config.toml
router_score = "sigmoid"
balance_loss = 0.00261
dataset = "wikipedia_en"
Below are experts of layer 2 (counted from 0) of a mixture-of-experts language model. Rows are named gate (a neuron's input weights, with its number), up (a neuron's input weights, with its number) and show model dimensions 448-511. Each number is 500 + 50 x the weight over its row's rms, rounded and kept within 0 to 999. Numbers have three digits each.
Before each expert's rows: "gets" lists some tokens that make up at least twice as much of what it gets as of all text; "comes after" lists some tokens at least twice as common just before its tokens as in all text. This comes from a sample of Wikipedia text that the model never trained on. Tokens count by the router's weight.

# expert 0
gets: "0", " |", " San", " the", "4", " II"
comes after: "19", "10", "0", "18", " in", "12"
gate0:454501456515590483458483402488483442544448477491599454441440449460519461527488504401453545420432501493511415590439528550485470489499468479480573466507540594518472430515573586442556500381594519
up0:466436435492554439509473591447556352457446445512476471469371520531597483527416403455484536512413418479463380536472514526494494465489529406486524410479496556556479408491425530515433472434498516
gate1:459581490549428505459467462481588549578487514512520446468549615563443536456482562409502518471464397535481505392478491418527504611579525583465607555460526580488471516554431473481507465462498521
up1:435525479448512495440463428546467595403544448537486611410575439385586462518495502440398564567461527439548489538413472491453542483538487555411603479454496465558523455578519528476547421517463542
gate2:523410496501469572437500437483561453424484489440503528440471564460403530514448449464459562491492502472524515468571462495553561527520513470497478579493520449499445560528496563561476499612462460
up2:462547518504388525505480483511476520479523446486517550378464551521491447555478493395494535607596428552487517487534474545473431503465583500552414534492472472534524477544468471594481558474527587
gate3:541466430524484487429525452485503523497583480443464491403507578482455498545362584450445471453488431558535585463475443444513438398537412556460525495419537594476540473569471544561491503436442564
up3:557514494486463501553506469478606501422501549579464471545543464513563486491477512544500437521498560443514513485437559592564569499526430441525519544526404490480459555526464632569501511555586554
gate4:468513604513425460467532503455490497455422532419517508576412449516658569461439481518533446559573558523532499422396547526450561542542454558521491584450494492584510497461536442519506461538482419
up4:489406429518488497500498478538389497615477465418479457550425509476569459541569504441484536523462534515483369469510504442483428614501576504465454575493589456496526491483531437511461493481488462
gate5:463539501404532470493485458455477460497441544537490470483491471557399413397528504526516438522544544529434516477575499522494478484552510450462486489561559631513498479490569398472450513476502545
up5:401380353530548568440528503536456501481432526550434503536550514488605467619520516490514551543490483539517536503549507599490611509445531495412531488475468552443490513515519410505576537560513507
gate6:499408422566485407510552508540533507634618517503424546499533482513446511482406537495354550531474553583420522565489468518510438413500505450608529450525478540484532511478462574505481426522391531
up6:548429572449509542379513504520474527481563473452428489466423470548522459585583452467573515577479489529547488537432460496502495499481510434484476500372488492498494513521479533494527538484548582

# expert 53
gets: "19", "18", "20", "17", "15", "16"
comes after: " ", " (", "–", "20", "/", " age"
gate0:495416414537508591527507522490493469521423539529516470434504508398456472563516577488545565574532473526535479471442505514513434494476576551509430532427422432519441482435542561566519516465519513
up0:556477498485457473505566548511468482527525458573462514564440491513516382462538438445373509562465502475380449436476596468470470591424510559463483569539466569512479499516460481493491490457486482
gate1:471440589516479545513438487538449590471410570460460507448475460488544472483522608443540513455488598532469536451415457471454448482448484519476485502483492455558500411550493524557658567465531423
up1:585501526502447483586489497547458500478514487511441533472476602459476500522471545421486529510534486560556478487511595540441496571588450364471558552455472583507461449436472484402554481516540501
gate2:593535484476454470526562515479452511563568474447465436432473588406515489483589536492395447592572542451455500565483503470441463421521565444519423501449496480487509541531462501530471523412540463
up2:455502611423618578536415545375523582437474411473570532651481579499522500508467538477577496534537492466532359544515541535462416463531539487625400479590531472505487507486473481525437534550464489
gate3:493503504534545574470525449455505437441560432491477412549409536557400569434469547469428511498488410513456542437365461398468404560471422551544565539465486423582422408541467464471530488577476501
up3:543486537568567516446550533474501411495485421477474453529590478580562569503427580503545372508450432594538472494507578508506517560544565487465424476508441506595541506440518475529499427538491412
gate4:525560535508490496574588488451528451528547659407475389477497510525453441570461448467415443450463571501515524516448398522568487490547493467541548537490504498560485472568493517432459490529506449
up4:417475558516551413581417451498479625497464565455417457395522523441433525500548499471533548476562409441535463499512458575458497461516464462419469513470424462422485492481397486449488513516472454
gate5:440483538505416472546509428587479456520451504413490449546491530419430544535539521424530488510563414436527480527461462499513479476571464527639528584453450547457526472540509455450539490566473609
up5:495538533533496478542479454477483474450455474481437405462606497545471494472581506509606448504566452481450565444460552473489583500579534545497412512549490477426504591495595386449511477583448521
gate6:474543476548490487606595488482579492515527453511473543455525442559453526522462453459471573445585411508568558484525414537476482610451466502422560494506547546552517583435545465526493451571495496
up6:439550536519517519545532492518550583507484438497486554604475537497526487535423507535494491501512428498465491518594458559488542468613496535536502527459549493523505529489506564573542445432499476

# expert 44
gets: " the", " The", "The", " this", " This", " these"
comes after: " of", " in", ".", " to", " at", " for"
gate0:512527485467455503455615552479470490585504538545534501539442530534556347546499451440444512528470459535529523469509565596545485505529447516508471377459498492383517469520596571606409457440430430
up0:460437447443528450509539540486505543473489470459487519600452525497487541502486546527466609385552432491494513513494534421487547481401536505519443469536434577511407539525597559470430478510526568
gate1:450432499546507448537513446443577581467491467446577479478500555560493476495530433423562474486513478409408526611460498557475482523460412393579517469461441518522459505492491522518437487487490556
up1:548466545469612491468526534514445571489449602551481543435411494526501591485458510378438538426565474620608534508487497587520484540474567482493535486564609380547506554483448474553523465525403592
gate2:515506516475575461570507509437536543557619556457468492495445461429511457539458432445528418438439470503426497467481492577481541573430474546546540504512578564527510448527463523449477471525444532
up2:441506526479572531445503554464525427573554545459390566501516417453483508518519531598578578445496490500541506527489430486424515560490498518462559549539483532468428496375490499540471541528461510
gate3:555477430455513494463472616480568508569538508399397394485503474498467447459487440454528508498522447525535618563556495504546448469474483550409396534497556495468599479448435476533433492490557465
up3:542503457509505578460513411460583431502517498598393459495491484505552542461487524462458446497537626579558540489449481556523522548458445484610448539428463497552557432476533543479661537429578480
gate4:426533458453520477526479417548507526475440484528485491490519486501483476524434567512601513563412453479517412494531527477620479469496479414543520466501531388545580524579546411511393463393544404
up4:516556559475535496480534512481425496575538519504434496544447521458574421538439369509596519482496545416460531466476504500539467536554501611464513568542599482623480541557488465452509444527514501
gate5:457477581520410602461543514427495386510462460489463462552587548558599476557453455571471519497485553465539536593459554555562535487519508521419520536591607570440519512416471474458585581491415475
up5:480480563489456503623481550490473445518516452391594476522528481412498557571535488517491370416532427586484496442535462475445514485547557538558435476495449432404450493496491413603572440557542528
gate6:560541466425413455552512520481509476471472530475482485470527582465557527448504571594501514533482509450467390474595521502455445575421604419589561479559569530451540529470475476488543463499477465
up6:476418492523657450529486485594610616452427567501509507475510443487507430510413581344508562565573495483429549476431471457566587495424462424445550492494477465470529448511381494482407572468422509

# expert 11
gets: " first", " New", " other", " more", " new", " most"
comes after: " the", " a", "==", " and", " The", "'s"
gate0:523523468491542536531498498470502434487625541432557592525460453612567497498491502563505467487554501450511577531530515469564437556469456627482521466538464472445564523505429433614458485486520528
up0:601615561468536460420565546415540501499478501443507551503514502547501534511500480496439515535478492460494547547497492474527450487449552502460509434471584544530512512469398564520495553581456594
gate1:517567430531549530463535578498474535614431590543546471490531517607497505499480583474526424441492527481460543468417486587449449446473515538436548570534522505498502496462440499361501472418474601
up1:563547471515509510548466552487457512462595510502437444499491527390503490508475559503520458475582523597405505584372448532387507505474419450536410555510458514504485482570545526502488377529531454
gate2:468560481553479568506587498573504592533453581432498505468522576430464481475568420465526514469520534486487487488486479505498437448540487557545460558504579492464526521444576478537471502537508581
up2:579495485477474517491541527495446615613626436434476515518524476535514641608544450455563452443481503499505525530490587430511552499476435460512498574462501572457461557499455548523430451511529476
gate3:474522535428464553535504501539455551506579461453515434421446560507497529576479525474519596392517482480471532452565531425500482566454627484515479429490521545522479500514550612536490500516554562
up3:450444474566477474474462554472496457493409414508441545509469397499467475467535502598515407485407393482406553571529549443438479454428471572552551535559492520574446512558440464558445404444498461
gate4:457396493493460533479481501457510442476476495520435494476525472430512427541613488492554494525430479525500507543562550431490471487471561399598503501421517571485505531472551465497499480460472505
up4:510520439531546413525440539473491523568535479481484430561527529552564502430517446550490501467525496512444512486461482480450491462414532491409474500544516547539456431560458544493561522533543576
gate5:485476476436549533534432527563488485396499577557473570567487443559421463512497506487569507473495544437492552543553501526538434516495538487415480430418503537538453539466518578518517551476517454
up5:459455533475540496539506528482479480538469458438460479523554437597565483557505428462546527447492445523471445555426538489539552477472563528446511375479472519536414470479437518536532502436517527
gate6:485467427477497520435468564484431487466544506402536511524396508560402614496518585524502484412503455500481506475467435503481594510456516579513463583472442528413516538492630433451436506461481526
up6:533479514508489549483544388529546556575487519494535542461545526522584475522441506557536450540488487457539467463470576504570449407421454484482512590459482555477529620390525459450495498450540554

# expert 59
gets: " |\n", "\n", " other", "06", " to", ")\n"
comes after: " ", "%", ")", "0", " |\n", " JPL"
gate0:434433490551468556518471536508595534514491433471465485452525515567450544510417545505553559512522477503493535473555475574450503514368460532525516496581520521445569604471586487535557529411503455
up0:448526322530484427497456430463490546456540540533472438504477501458501505432477483547465501527518508507420458531472477469470445477470455495494493451481464423394463457514459473480511420457425441
gate1:534593565475668562493507566493594551451535484465490456422494391659457494430577620529428445503570559518441449407539491515538479522464488467510555533518554516480533589568522581480488398445480532
up1:478384462609536526522544484442555468526477502458445518501559521511521535567604434538477449505521441425472555515461461479406525497502481565520563519496457440398422515415474492519530455451501431
gate2:564579496450482567460458471515479567646437510447461448545563430492436531449441468503556463536515574497498562489475517500535483476598414475594476410530502509560478529543490540482529498490369487
up2:475488513558456380475419456459430527473515505450479538521509481490423482531528506563523494512582423517491558443491472557542452470507518587478492525499435454416544582482502523534458540492494394
gate3:468501601470513537536455408511525460576453519487485494566553473588549468465558467593559472549577494601518512557569547496540620442487452462587429502547569511527537529459402496509487418547466544
up3:558475476507495503442507562484443497477597379415472460578487455539526478434460436388529564515523541411505400491396421481482488481500569488382515423536480456519608493517492509495570493543550452
gate4:565434578494597388535485580477509420595546476520495426444475497480531504543525584486579450477495510465501545473459495527457422405511436576609510510377468494444451454430455540489444539522435445
up4:415379496513526596437487434506471525496468465490494444604481451571448598495434557507618601474525498505594424528466499517511511488564498486508562467517532429486572567478548424510580429414530613
gate5:491523459634499492521547478598524475511533459494404485524501487457567507503543486530454407516524481483506489504525437505509557481500595476525540446541518405493569629531520502547501481515440405
up5:521505472535534482537486491534508495430465487492507490503513539410532493422515484454514481469483368494466514574501490510549453534460544510499547483538537502505528477533489485452460437394527483
gate6:425559584577447477506471490400448447507496438501480542444445445630491473538455457560540483507414499426517478566482547389513475481534525541562529481565528480428443493483447549530414565494458477
up6:528541593463541537492466484567473477518515450535534451634475423480493578523538542528473488493463530485445445394494344486561461509511524518506549556615495534448465475484466479495466485543491561

# expert 1
gets: " M", "M", " ", " In", "%", "=="
comes after: " |", ".\n\n", " |\n", " |\n\n", "==\n", " once"
gate0:587460525503526459453495492511466468558606447492528453532562536495572378554513480430417575487496389494442407530513402449495492447412506445482537477526571474554462482417474449512581433554510463
up0:429441444530493484576493525482524506464559488465553569500444583514489485523465534614519556515438493566503472563504461552510645427545492543535497477438493566538470462538533549512518510461489505
gate1:374516487490383535532526473519595581420476487531472397460502533485538528470492540470502404435576572472473500533474395424615427452458568418474547473591451502477558542402512541542460513526475515
up1:504551479555523421548476469512446453446455462578546484564541459479523525448466443534496538563443503486475500466450531460424492511535568435537564430509494498488481540406518422514551408510487472
gate2:547449524460487559489500483455506558521537545534442414535473529577392522515502599538490587469525484553406482510399429445463433564475493493476411522468560509571451390457466526575482388522546493
up2:434410414471485510516430543526469491508457427498467584481512499570474517486471593517463567510482485427412548531468449537479497580475499497505484450529479410507527499548555515469522424480519493
gate3:480541399465553521495464513541471530441528484520515450581481464500498468470545442526480494439573456491547459520542506384435498627373412538483516563420447469529461441453504518460525533517432569
up3:495517561472498491500508541607441458582595479510492463473486544464429372506460469402442391492481496525380557513479507482461482557442413534516448493453503454415587530436471494434524434581420540
gate4:505619486511485487523525511534464486604396513437550491521550527526556571523539499479519568518519568512550465433461571498417571476483457613496515471518470569531557483495536490528578442600513538
up4:503523581545503587543593532456501463380449448443544404401485523543552510438506392491433417475452474427492505507502454472484502499547552435527504485512540520446462529604469499497526424514484449
gate5:511518426527496544601527537449440503578448465575470559439494492539452490445458584483550581500584528527527491467496452536470404560458478489468476449506421499552428497466395588552412443478453479
up5:473554471584521545532456464591489389446495492501491411475496527519496523541514539487526514516476503518486481486494513443494527554523518566598555561474514549466552447525503531461524472508532560
gate6:465518500474552481450504510482403566486509586528490495495478443532461491548500509386561461477550407486536549609465532473460424468521516501478558561476444488527487446532598497518527504429556519
up6:478451502413482441470521489518520461432557495539603509407486542483511458476480513495505538566467485532525570546455434522523518448506490525436497475508444448540451487522479511553548518497507415

# expert 5
gets: "0", "1", "2", "3", "4", "5"
comes after: " ", "–", ".", "00", "10", " ("
gate0:393477476549475494505596454550527487515469460541565532506493548528504490533498510493549508455567569489400505468476586551527531533434521578474528448488490608545466482550456463494536514505471545
up0:474457465481516568529412507479503480458514536521570546450464510486501460557628536528513506522533524484580443506486500458589495520455478554521497467490473482498488467485484563450467538483505458
gate1:450577432546499432504519492454498528456580522472504522469402454494554556439520479488536515496392535452453507585463566404482509477527363431416511510570540583440588497468489458548449515463521520
up1:441517477501526478517436420498526516468498561532586471457559450452548563455562500506500584486492451497523472415494583507459473551528496475428445512447514592459474472582512436500532517537476542
gate2:346528413411530561500491488453626453542457547449528589510516409456456477446448566533582456507519483492490406507501507443516464481557548555525530567456581500464448420492451405402475483467452500
up2:473438515546556543444497446539520418422428577519551415427588469569460476506479522492549534452521528441502484514465453534608543471415496490574564527414525577543512512458451554540569491495486602
gate3:596461485595468594464479559509510528554474477538531548501531472545528489506461505484523478465436541580500524542496591516527470555493455420571480501564447479530470433478475486544410466463506495
up3:482470500511415507498486406600485523426468484534614505564407567528506599491521585503387547504444490473475485484557524501574479507484551497495480525428441438473436504561555489526449435460434588
gate4:416527515535495524568516452524607491434417527430439484549509571561460503454567460470502443494473464446494491488538444552534566559467517562543483615435456444506484491566594496553474545402424506
up4:423563413458567479518489513543462447523522474440482448556498609592501446452492467400439528590442565411495504651438527500555475590485525498508546444534508493603467446486548499581501466502457437
gate5:480495525565476457651575539445582428489569495460578483461511386472436556535464482464560452433554379473459474489451429531478446508494530470503498507436522471560511499544569527409539573421526597
up5:516486549423496468466537484512519547498469617536515538505547428630499469526457495456441473558588495469378475471533553476467458510488533497463434488472533464507471483433479512441415482417475581
gate6:535495538428493531472460463458540521582570522598481487483580497497476547553473382499525515470485556527519508500422522481573538534466425414490524470561474478455511516550537523540540462499494567
up6:404503475536549542456521449576496615600523517493483442458485457406458552469558554559459565477494477518539485467555542598586426422418555583549425487462539500494518536475462514508483564502536436

# expert 41
gets: " ", "en", " United", "24", " national", "al"
comes after: " |", " the", " /", ";", ":", "°N"
gate0:585540506478439556421411499487533504493542505489428509479573522592575571480531510514542478459509545551596510527469544463589487489510440397500508474586526489488428487572503526452516531567489440
up0:438522559542569466515475433495524484577583561512523480553520501467478630560422519474405573540479483491511580512397528562541497468408430525603507515571495501510488494445425467505523460463485514
gate1:559422580543469495467440563528397516569452387443415543525524559495545511475534494559519620591538458453562610506552580522506470409401586553523475517492552516505559529465556602459548564431429466
up1:478621558486488406449487479531520427465486519583600412504485548419467468516524522551502586496441553545494575512451579496452551489468569507547433424438483510553580442510588535546428450533553561
gate2:376495436520470532505399478498534440417577468549525498478554446562515543528453458510442486572413573462555493515567519493451461461498426600480477470523514575498459532517531472442557489483501505
up2:486534578511528463515478541578549541537539443523478519497461533538528485477560538592511464530464527484552514506588450428493485427515534431509477430580491475599477456478380513463475500595469479
gate3:488532556521498551455390515484524473452527507512492562487520629425428477480502454456494543511487496487523574513489457532487508419441492532484584517570536551490538531464571576515483436483516493
up3:480489538540553500387498484526513544484580480466453525534500544499475343541476456467597414468465563454460512479424464556548426554520527442464627518520569472494594555408511486509469563544398440
gate4:527513488486471485481458507469522503464465575529577477484482540469522400494609537493431478523428440404527439476423455480495466511525483376531532515477457558497486482621501531516558558517518498
up4:496524455550507464465551626531407436577402465535413496428445510547463394446379592492473490481548437582606367521454547481562519422472533469511464474509568581484529597453459496481529559553514442
gate5:522527470535445485431491446502528506498553558464486515456498520504506514474573495390500515413498492444471519496519545560514505548585570474509516527550481516469414499442503557483510466446507583
up5:483528505551488470500427496621461508458521500594523526578585483534508460651481431596499600465524522606557542488515493475386468496465513518532564523558526525481514516465512449446464489548432537
gate6:419477440557518530596507454550539504437454540484487448503480601492474538533534619466448486574495524513547458544609528404511518518558429600577510528526498487510410575446488542573573534437465520
up6:536436440360536549490564501459449500486541497671468519530556528448444571435546478486472503455588520535507467505436545573450478539478507477534480511494512529555478520478421489463499522493498518

# expert 43
gets: " ", " (", "–", "(", " [", " (−"
comes after: " |", ":", "|", " /", ";", "\""
gate0:421427479513473504473594572511586481478524458525481411526469485612555428520470420461516554577533499509482528611473552643489497549495606456477440464522399530502411481506518483582464475525508531
up0:499523424505540394438455495485556504564518573496536516538495528404538380477469523523461538474522532545571515434545422427512552487495540582421475580485461413612509544447468479498562485550489522
gate1:521406493506506495467482514586539405466540546535487511570467447498436477413494490516416555548493601457530628602466528431550436507548554517559450467527495374495465506480413462496543504542606500
up1:523545427496502460579439470491500452458494569449522555422573446525491502451505543506533510558487521493431440432502480535437527462538527503505431533451483447491469417558494507564469445513600409
gate2:494549585430472411549540518465504522475502475472442497522445434396401456526410423464548547520535488452474574586557427540544414486389475454513487473566505470622534514485393563479586533558544517
up2:496537445503440496455533502454494464394505494467490560557517602486425486503475552522566481452553571603509480491540483506604536486607514489475550522493416530537401593458537486529507485494436414
gate3:503576488542515519427489465571429609556442501542508485519541540480547500562352462542401540481494525452557412524484585445501510445416472545506525429482478591585485445484428439521531463447509515
up3:421565513434577450584511550411525514621500456414574497508575501482519505509465455511531502510574428509539486540535563417448538555501566583602420379435448472506511518462484474600449521612473514
gate4:476508477536454450604462484472540491434470504532490465536463475470504451481505562456518443486536455500472411531561454433497509495442618517601480482516520513518432442455518534497481525538553509
up4:460495535545513413553566483475565488483467448450517537527520421499539534470539511509500535479416494562473521454442480496483550445421534515460456464517417521530524511548584479476427488531576494
gate5:558516573459560588461548503515496571523376544583487523483567472470535482571503570505583590377440474560487518380470513544492499490577468476505529546525553457427483531547563525490515435478496516
up5:533538564562542463454607436482551458497515523586507448460558499496492578583430558547587516532500576546519473512432539452485498569497537503467547524574467502412552478413552364472433529485552475
gate6:468566515599569448480468486549523455552471509538432454434449538529507499471483543469520455502584380507473517434546480463524550449395494464502427442459558568471557532492478503555493466447511530
up6:541537477524475554521477551522544520538485438431515494523479464471512504462581521538489510484488547483450525428364423601497478542448573369401506469516482472528490520501493551538620572521520456

# expert 25
gets: " on", " over", " up", " out", " made", " On"
comes after: " the", " to", " a", " and", " was", " he"
gate0:529489491487406563407455518488504410602499493431556568492486462499586552529483499577438483463402628490568556476568480536532540472393414480517516560426552480471623402431441421484516484498447495
up0:452494527520430459475445479600482448508446532588427514513548496497458563532523626539571503545506503509530541491491560497439472406488457569437556492509459517500575476452564509471554566464496436
gate1:567490558460510585557493516447507572411483534506415548460484453459546548402519522483491517482538517518382488428493474477481533504505431471441529485522543408551508435560465409546453424544532604
up1:536455339458509491598493512451539448538534508480606507485595563505557566506519490543447483537533495466493416543510510464485535492502621545584461442529464625508457464492436455537452433442424511
gate2:493513531508484508600490394555521485486505516445452514524454480464564565468553487428511464554555473485496530488498565443511490557567459455490562516500524504528465519491498493490473569467407507
up2:441551566482517589522473445516466499482457533470574434410523507455560557433578598521454465450455527620521449519548488537501487553556496429491379576446480429457550436524522549424515531534457403
gate3:531540509545603449529496506447492422471549495598474449545613357561440495494504531579496441476527584558541529566479541589465461562530447551527485421429504460517547504482501522498549391484383518
up3:584422520503518429456539382430529576564477434569465473524521461470499583487499403526450527461497550598476458486553461517484531462481441525436547606553430511566428500434526459393486486473507528
gate4:490535554473486471410522490506478578502441489448468492432568576484459558441565585509473551503427536539496500587481580426417563531448533577581504515532496562539398561537486515566603364531487441
up4:478595468488474527515355407484459478530600516570561535506463395455449551428425449511504601509509379500521512500515479463489423519505445435500493414449519590486540512522499404470431433610435572
gate5:534528444517517509509524463531512523500540582509497441539448482565494523495446489433470536475575467432440501498459569536411432562530506487467493513472435416502507501507474505507517396438532564
up5:528494475413572457560435499561531409487465431516565459470502464459491501488487561538516476458470523476550507454452416515527588565485495669552518557519558538530468542540607543512535505489471491
gate6:483445469532470523536418502573423515388444462471440450433556548544575463518466537527509480580397515507448529510586569545562530482536528523486409541549526609492482443462474448430559478527417403
up6:545551499519546468497423542523525452551545528512520519510444502461609456503440540486422452544531496532482475510510436484594459487427589472570498470384496484438459565597444508495460548516485533

# expert 28
gets: "2", "3", "0", "4", "5", " C"
comes after: " ", " U", " (", " +", " \"", " −"
gate0:441577507585455559484485420523545486552491481427476508483598441547492549447481542486394536503441442463537511436504477464353488493628576448516519492552523485622524543463454509454518431513441385
up0:441441454530578485479402445469501447487515608530534484501528478583464524518563453596518562445529425422570535571500486530466531505532486512474483534565521389459430534599575548491514508492593607
gate1:539490539530463545590453403454515491478438489514542510504525534378424477471477420595522471542459439517484400502483453495530486501519476437552475562543472543473443436462352568475506557549478615
up1:502493472520473495515595476463480485544538502511426426573500450434531550495521572507495561438454531502509531493393499412493616537460539450485481602512437525460536534431528527507412438501462568
gate2:487447497462544503564517514496425472494466584489541515456511453470407558572507443481428455379437507546453492457422481493455588470483480476457507456474487486543450497472523514599459397558448566
up2:514496454480487494526486480532516527477455442453378498424490461514542507505542457542553509599482528447579518469592427565447453546482491514532541501492552570410571522506419509408529481458498485
gate3:588546521532441574466473506556497498503401531467444503409518490497505555563550540450467588445537462480520458486362503587580470526422441405529493464591430574494540550492523548475475413513523460
up3:550429487642379506526505529536451439488489458531454503419467507541420501543470546445508376454516538515477505474473397417424515481470556548559523487550426422557421479570507456535545432483566519
gate4:524459449460451440456419467457533510548550568499590521447513507520487451522537557472584520557595396493552471475473438525442620505457456503486454449436514605476435583455468421493641532485559492
up4:556601438532578552474474563527561531541442548585534522470463509459377535559495414469544478521472405626544544504451438522515532503397562473445511578570479480487487487534596490474523469530477448
gate5:494482434508503547491567562539630513523514489467498423452534511410540568560496535539549497481543470466504539482446501521461529434448614466449440497523527497431383451493460577489409514528490527
up5:473450441552522454536512535502593541509503458576539514490499517428424431506544478535498461532493498512532549531449520478438512516607523433495457360481451436488462485445458566424568560449559524
gate6:481458530411507534487566437538612606558405573393535498432452547458543602528491397432571389548417484413515534557501442516523501430515530498544379535537489460538483594458436473495530509560533546
up6:520546489514519532526525502480508527534538425448589520563568613427513524494450488503435472462437565512552498463483579459475504577516518493466582572435495470499464541537512410513471465456490496

# expert 16
gets: " he", " He", " it", "i", " she", " It"
comes after: ".", ",", " the", " that", " where", " when"
gate0:506432520502560537470476491468462499526431455496520528496550507566463539511475495474547569542449511544477461476515567569465449472525443523507521566452537502488529534574511484503494453418508432
up0:487408501506577464515559449436548404507535466516454553519537485482387388521533394439493546537422613505441425421451551516496478479490594507481458493496450547532460512464492478519556548523575541
gate1:466430633576522521506520438475460446507474480402500534511524510517331453505459468503484448478473480484513515576448529494538494519402514500497479498486422434536525460494475561496552546479547508
up1:469436477440557428489434603534505594468469442524433474466458489410493392531534462446477442593415448503511538423538580555528487513507501475501432461561377412447458417381612590517568517543528442
gate2:455545579424412550532562471570500433522545506483545577506481481540595461451467499511501528376588417533533395514516461602492524476563553521601496471584473549501502487530534405527508484522527529
up2:586398504500548454536433477474490542542454431433448493463564506556420533554532511465446512466443545480547561465598485535404462409497489548443518464472496575568395524423428483526587464566559469
gate3:452497505370460570407513567461552491513517435483460436543461460517452506532471572550503543507519455530472509448490570489523424565601464447509487495521582464531571490496468522442441496481480539
up3:590478530471562528501565513480507479474450485547457484546524481539522594557539597526540488495480476451517555513467477520508490436603514473518543513534384496488469531565502428567567506443468551
gate4:539476490539481537463491470470515584422439454512457482548407500544465529562467492419547557404469467508513485596464601520541480421447492462445509596525545415454551532450507568536574465495416525
up4:610506586517566465618512470448459471454491407527646501414533608560512525487524557465468431419573514562478519480484509526469552509438497498594598479471532490466493523563496509504370446471463430
gate5:561535550549559558425523531486562514565518382536506499495501524536579530545570536500466498458458593454432565517469501556506508543465557529517602456537505526445425495537570484558566584460563376
up5:528515457570501472575544429414522544494459501555545512507567546494422472518531533526591453500548573404540535518433508528444468461397356527507570505580504510450542558432462546444468485493514607
gate6:499560549504480547538384410501540474526483520488517470450592494528450560504552432480542405504461517440489456559538512491479446453472422539594484463485461467515458481566615495445594600412453514
up6:546524560558506535526410437475486497488472468558442548469567457441525624516436430422438521499428471524436530465512421518497454490409490461436453524555481454469515524552560496513557482525422460